Below are experts of layer 7 (counted from 0) of a mixture-of-experts language model. Rows are named router (the router's row for the expert), down (a neuron's output weights, with its number) and show model dimensions 0-255. Each number is 128 + 24 x the weight over its row's rms, rounded and kept within 0 to 255. Numbers have three digits each.
After each expert's rows: "comes before" lists some tokens at least twice as common just after its tokens as in all text. This comes from a sample of Wikipedia text that the model never trained on. Tokens count by the router's weight.

# expert 42
router:114090120159126075123118133167128165147137133126132155112074071106074129137098125139144107115130156144164122094125137082115112160148133142135091147132146114148119126111127128127135147120151112083133106111118126146094113118154090147142091117198138093113128131142124116120145123183073114127133163142143121148149173126150111118151101141148120102114130184151121140117125086111088096121108108132154133148148121086107105184150165146080159121146150132119139128120127112117118147143094137132109107109077118160108141102166184096102168079127132084116130126129183114113144125103140104132119128154092141132127146156128131162115159118125126147110117129116174096145089112159130138118143128177106135122110146141098130121133106145117160101117114092086137151166130203121122155118099120
down0:106107087105121143167103078126119139079124101126108106098128109110137100114131155153130135111146115111119111132102141117137128163090105118146118106148103153162137117107083110153096111113127124088099115142102109122114108131120150126134162134140113132072112118142148120101126138102094131120129089102127114114147129112127148157117154067106144172154135112135135115128120114096115164126094127113124147170097173122109148106143146121141145145149111113051164125093116141126128152110116147135190135129127133144103158189115148152133122120106143125128065087117137114136125186115144109097123135149178124163096080141126088145150135148147153132148139072129175130178139160111125152102110129169108129129130076163156145145129130136065140112119159107182101134139091146147136107097103131
comes before: " the", " a", " by", " \"", " as", " 1"

# expert 19
router:131150197108131099115158142137088106150112122178138122131134067148141111111157155117141162106155148139156176117118116127147172147127134116172146132102154136107170118097162145093105170114144096121130156076140166163119156128144098097138108115160142135180116099112119112135168091148124108087133153134113129145125116135135141159135172151155105164108146141151090158114150131150173087105092106124146127107152105131113119129111117108150140124105144111153114123145151110148117138170093180143145091149106135134114088110121099099107164107186129120132133104156146104126115118142151115138148111124096148073155130148137099105119144134104153170133142135113148101123117132134121148152056159112111129140133139110126141134076118129144154122146114129132101111139154144141112119109059079
down0:126128142150113140098144140129115114111151142130151099131129161157111128187107143130154122110141133140149138136148137143158129113115165099104124137146121147120108143144114101176085109135116160164108086125112121130109141140159110086103122158146126155154126161088138113114113124202119098145119118111126123079122166099180110082108137121116108126151126079122136144111090185149120152165129128124090123148127078112143144137107151145126146126105122151134133157124121135125159109140144109135126132120090123177175117129155136141094095139155165100118157174129145136139128134136168113157200149137125093115105126131047159119150138127124125143130141114072106151158136095099129079111081121135139075110133164116162145151128127108121113107165152135159109169152161083101143125094143123
comes before: "\n", "==", " The", "The", "In", "==="

# expert 8
router:073140141117124124098184135159124157154121142132145121132131088131130151120131119133068187116144161122180137133165123115124140127073129107139128109122104116128157163117146071093127166130131067078111102087111121139145096136115094071125149160139118161155130123132117130103108092093112140086172148110177131134131139112134127126126124134113121179135176134084061112146142094121139131116133097116124174165113110158144142142109169092125193160148122114157150146122152101121113137122110142139150085146103122151090114107122130137135150104121146116086115132107108141105109128109133116121101110135120170100118143165128134126110159101118151189132133124124174089128134111148112136103061126109132118105151133118122139130136121147148155116109131130166092111117144139128106145135085109
down0:123156149133100137132107122135146163105088108088097123170141109145111200141105134102147111103128113106117177124127103181130136168128152165153104121151136115150118105140103176084134115127094157172146143082122117129118139171139111154098119122138082139144105165123132096134164134116145174125126110094079179107138133126122066129096122136152143122122148080110095141094133126115132135121129152120102114139088158134149131102121148134138101138108138080135123126117115183117141144192113169084115138133121098108090112138145096118115127113130149102135128130121123160166115116135088135131135194127148132112164114099132132104116122147162147101162163140131097094115104162144111131127152127128136092125142185166107105189113156116148154129129089133116136142128146138178106125139120120
comes before: " |", ":", "-", "=", ";", "th"

# expert 43
router:158120105104093102132111092169144102153137113142157100148152086117126111140152110131140131115116143131181127091135141096139093150159092114167123141120146148127148129105164118163136140123152134166164152105107116152082154106120129101123131106143150135120131133140141124141158114185118121128153101087136135139092110156105159117136127120140128147083106175125091163078147095149154080179157122177172160159153076108118091135135136148096175100124167099103163109129138093134142156181111162181128122121115148085123107106111129117133128111140102067124130118126156130123130092112134111149151133152121140122123130144141100137125168127115072134113156133135148161119117141172159132121154137137141129114110138173087126113090109096120143103096134123125161145132138165131171156102155150
down0:103118143155121127127165165098121135093125103169106146072101125121160108158148142135129141180130096116145121149159134117107127130114128090135089114148103138168152166141123139118090083174109144139139060102143133165118120141141121078104176132139110155116110165162137118098143101132141101145129110163174147101124127091137125146165126123126140122104119128108166140139157152127155119126095113170137097109162200145135141144124112115103112139120122107090103154135139104104102135157135115143130095152109139148135092138142148109095111139143137104096134103128099155114078137094142129124134142132085158139049135125080105124119134117109156139082097127124074111119114125139133073120155116123117107129108148129149147110149146136157131145125090107145118121171114183128157163108176146
comes before: " the", " a", " well", " an", " \"", " its"

# expert 1
router:093118162120125092128157143141139107178117112119125139167153142111152097142120114151085175077118100113177124122126164122113150115098167138128123079134100075125129124110146098121113126125128055097078166092132142093139125124157124113111144133145121102141129150152183170097138129117119109157168150123145149124130131105150148195137138102128144156153190155129108112138130095120168085141115097087144135122135122144143115124123153085116142133158112081141134130115139075102110144148140162167120105142131156136089154122109136156111119130099094138136163135119103129122146090114151122172116152182090126093150139144112149112101134108098139154116150159139141151122107120144102147116090101087132113095142142132126143123140138175143186106113108138138136143119136136099173112101119127
down0:152154139102149151076208134147131132154159137125151134136106138145088172119131129138119122121097101134129086139152127078128107104127135141112114124133119118125136150127112104131166155099105106108114151146127137122120134120171121120156121117176173180134129147122139134162133088116163156150133171156155119154165089082109108158125144172135156066149132145145142137133092153130137108097136144141161080087095110121111135116088143119141100121124137134121120122136149152120107150177104114171098081116105153123116108108125110132116125165147141115171129107138144141152114114114163130161090150096126126143162122078112077115100071130188098074104121131102117117115093110148129108132104125134141131127095159112171118147123152095148143142092103173110122147117145107115146127143083120
comes before: " |", ":", " /", "=", " States", "th"

# expert 14
router:135153146162150116120115148140118133167160145169110139180124115117130134124111166140115134129159142101144112135101140117099154149140121148148128101122175142136170143118165134161139137121128119128139131097141128101097100095165139139103136112168107127144107073120090147156139152165080087085135140090109159150087163196161179150135117112142122122153170178115108122122108129165186142118092114134163121110167135128110136128122100139122161089143118132100135096098164102166110148136123140138115130168149144119141133097132155079115127150139116113099106143143149071173133101121146145164166126141112133130123139132119101119136172142114139147112109142128154129150129142128119145136150128141102169111093159136079112123067133158140130115106130134160161189108178137136109156118139087
down0:119091145104108105148176148162100143135135095105153162100119102155127126133141108135167134136120142103124164163131121135132119162098175148134110113132123136131154108081142146138105122163093130120130142144166168153140145146134136125148169158118127114177130119147122128163123158156146115128162137130082106135142124115148144137052118172115115103143122104146105115089137112093110170167116132110109108082122129136115134135079133134123131166131112192200118116083154148095099157090124115140134133112141137158144091110115109032128100150139138126097134109141117110097112129160153114124123174105085075106147156130137120136156148127173145097107105156126108102115120113138144108121108155087128089092079137105108129155127134160138124127147149108134133148115107150094116116139129128
comes before: " to", " in", " a", " the", " of", " that"

# expert 32
router:105115100131127146107124149143094125140112090131139119105115144128153107199151112141088142136123174103156148120087123111125155128151159111165123101106116142110094152120158092091115143121146100137147166085143125118110123125139085116101083096136193086144129134134159128120183150126133115099125167141166144116097141096107072160116135138095136107128195138130109096149126097127166097102097115138116123144103141130143132150096121132138125107146112135138134117107141110139081123157117118138163120137148145131070129116158135146124083121091099118085151120130104132084132092108153095132146123153103151141124127145138134097145151121140099159146121154123173104089107112175123174157090077105107095121140150101096148153170126146147146114121084153121157111145154129155138138114097092
down0:111125125077105097132130155151156144176152119158154168103150154112120184117107138086097128118162144110077126099083127137175133177155113142121185138126118155161153112139152124159107129147135122114089134166155111123145119138064102093094131092127145110110134139111104148131140111123187087136091123127134147147170123078153105155105122160132126122118133167110109124123124148113162139150175133148135151102144122160157161118110114121115157159107087104156112155144108152122150130112135122109106103096177142094111126145125135115121101158139126128146144161136140095090121147136134140091123138121116160128159107131138156131101101126118136154097136165163107142121113126171083131166142085136138129123105118098166118118059102108143109071131143117129154144107146099135169097137133134
comes before: " |", ";", " –", " /", "–19", "–"

# expert 51
router:094147114094149100078153142191128119174106161146140113158119128091146119136168125125104167135116105133161124085109126098127135111105180130107096134107110171138108120111138085151101122112137090122098190124099125110101127115168109140102125144158144133162140138119144146068115156119150093135160158103099152125116119123132160143096123134109104148175152142154056121084107110126141094137160112125129120103171130117153127125124117125140142106157150112159145140119192095132092143113115146178152099143138158123112141136130110119107138123139093112145146098089158084116113093135144102144143134169146107110124094138152122118144170123123113129117149130085137116119148142170138135142114130133108152100132157106165135130103078110147124158122113161128161181157109098163100118140111092
down0:147142095142141136136097076102146130155105127167146138149153143123126145157131109156121116097128133149139140120139111140168124162130115159163126081085098147103114098152124127116086093118105130157151158146178121124120118149183166184125153103162165105142095119085127114113136122132130118150090123099150084115143123165113084110134132127126116123112136126143112109149134086118140147077192112180139115094111123140127124166135097104105155147111132114125144163158144147135143128099102139067098122127109137159117104118126097142132128135143079123103164103125139112147139126132085111119180137061138118144129118157178128154097122156112147112111108083114167111116122119111092071133172112106104133163114147092124158158128126123120125136125131095080123123168119136165101147124134091
comes before: "|", "\n", "-", "==", "|---|---|", "The"

# expert 50
router:138122124172163140126150172157102104111109049137160114120068139110148091152167103097094173119123117111146104131078158123141122124120135156137150094086157127095145171125122110129126135119143137125100133118109135147138158128123120129090144128121128122146115105101127159127103106152152150125172175124153111142143117120139111158128133122147106116081131122111100116104144091149182157133188125138149131105098144104141113101103121049148145116130115132158128133131158077127124166170123128126105122138167148133081128093115123122125097113097101114133152121138100127109116074158166113133137149197105129129161121149123121076114119146128150130113147112151165121109133133108147134130092138120090099153095149160123138101145111140152142123103117135128157116089129114138162098104068087
down0:107115138140108123140149126124102152145099145103148151131124128162119089129111114129119158090184146153134147163093157150113111127159135138126149107110182082142163106137152116139131125129080132117088119202160181167117160086122139133108139133165101128132146167116116108129169083141104143141114115131119104135103130117132092111108147141165122122102131099134182125091141132176130135147109128112149102125120165157137113169157134168116156126145188129141149124114108156135156131132133141118159112133101135137141148112118123086098099138094114112101116181153086150141118154154135146088118136100148145120124144179083124095132139158119070137128124147177102093149147114158152093176108124148119139122111135115094123101121122145136161111087151123168167131115126150098093083142135155
comes before: " |", " 0", ";", " 1", "/", "th"

# expert 13
router:139143156117143082106117139169109124140123136152127152152093121098122159143156142148105089108144139076159113118083127100058106197093116106153091133121158125131137127067157090143119125097131114104163139111143127105131148087149129072102097123129101118153101069136122150120189122151131132105119117141114179146128170140181126174086142148114106155163174201118078148123141134180130111111109076152144120147165142134140107111101100153137161116151151135126141129109110138123117127147092111135112122154145149121108104112096129114099077146131103074108124093146140129150115149127144133176143137120114120128132151135137091131122157117095124155088150170130123119130105110093147122127133129142122153108126123120128156133112091105123133128117131130110102147123129135161104129123119136
down0:092172136133102144140156119142111141155092159054115138132157134126097135109111148117137120140084087106137153124114111202146108130082158138124095114168150149098178113164112131149151162116108107123134191065127117108120130099106126103124105118108101139134167142119148128134139129103120118098150111107133109080112171132136113127139143105144164106121108115092127090159095131161133154150135158132213133125134110129100107131112116135142140123122156162100145103144112142159139124140138113094133149112141154135153129166157171120116133125146158117152119150147091160174185123124119095119121119110121125129144161150115125076151112126116123139122117094143145113111091132133089165145121136113114116105067133113078141129130134105144123135094166130080167131118085139122093142156126145
comes before: " of", " to", " in", " that", " for", " a"

# expert 10
router:109115127132157124092136133121105097154145091180170131128087085144119142130113135155158144132157180113140153148154181074089119142118164138189139112120156108116156134121141123134136111132154081144152098115163100125098151101146103126112107119154139163100150086136117142130131122174099086074151174110130137114103114166127165131126080128134110134132122147125102143096151113115116077110115130111134163134128079124129094126082157136127115113146116103144096115129119142114125165161113151131149080123110119105096130139117091135149146101139135128106122086141139120166106118097111139141142141163079134153102174132138118130129153123112151113096113134112169145144118135135124175123112185117125126170114156140117104114120125125133180116129095123091160153114145166068160151085137117
down0:100137124100153167139149111108127157137126108166101180162132126115155106148085131132120121138130126135130080126135164143144149113192118140132119142109154126102139113129149087120124111090136116110105137145138142124085155146131131091145147155114131093126148143113135120122107188122082148147137110155139087088145157118110088161133145122158157103087138151128147096124097155136096133156055104114144169110156088159133122105149118168096135104135125112160124125136107152115104129129154110151156138132092175189120090114145070081079136134159128097153136143116115143151144138107110059164167085140132124151098115158131139102146151138069128145126112154095138136130095146111082126111139133113140136135104088091133118146109121154146096157140130096128117146153140113135126133152102109
comes before: " the", " to", " a", " his", " by", " in"

# expert 54
router:122151083124090102094126094183127111177091143169153120114104117136109143107155154110145165112162175120161175101145129099131135146105144132150114102151140139131122122154141118152129224112136102148143102105139124134120146129114098138136099101165138127145153114118134131120137129137123116090130142098119154090109106154129166139092120094129115143108097190135102133099112130089197128147117092142159117137137146146126135201083112130108140103104115098124151122133159086165129161175111140172130123094123125105122156100144131104134096124152124102100141095098152121136093076118142086133122161142089149141157151138150131131130115139094142125125136126124184103110119128167103170103130172146127133134104157105150132103136104121121125119107120119139132163154128134131077126108111134
down0:162089128140128124168166148126124147138125114082137148122172123111069090132131129155120184145149122156153113108105151121113114092126105113111114089072101165148108152088145107140098137125086118172089143119119129097079109127153126135147130159111147152125091157079104149126129081160114118129122183107116104151120129119123082131166146125121145097102137164111161159143142119123098143144163083147157120089127127137130131111121129130166120144158132141139129120097190139153155078128139131180142092181124136126122115132126132135109129088155131144140122105133110130133128087103114128167124155090116141114104129090124118149130115169161099068132131108122128148101133087128144119148164109130109142154129116145136181138109154097138113155131132077114108147155129114159154112107088089
comes before: "|", "\n", "-", "==", "ing", "==="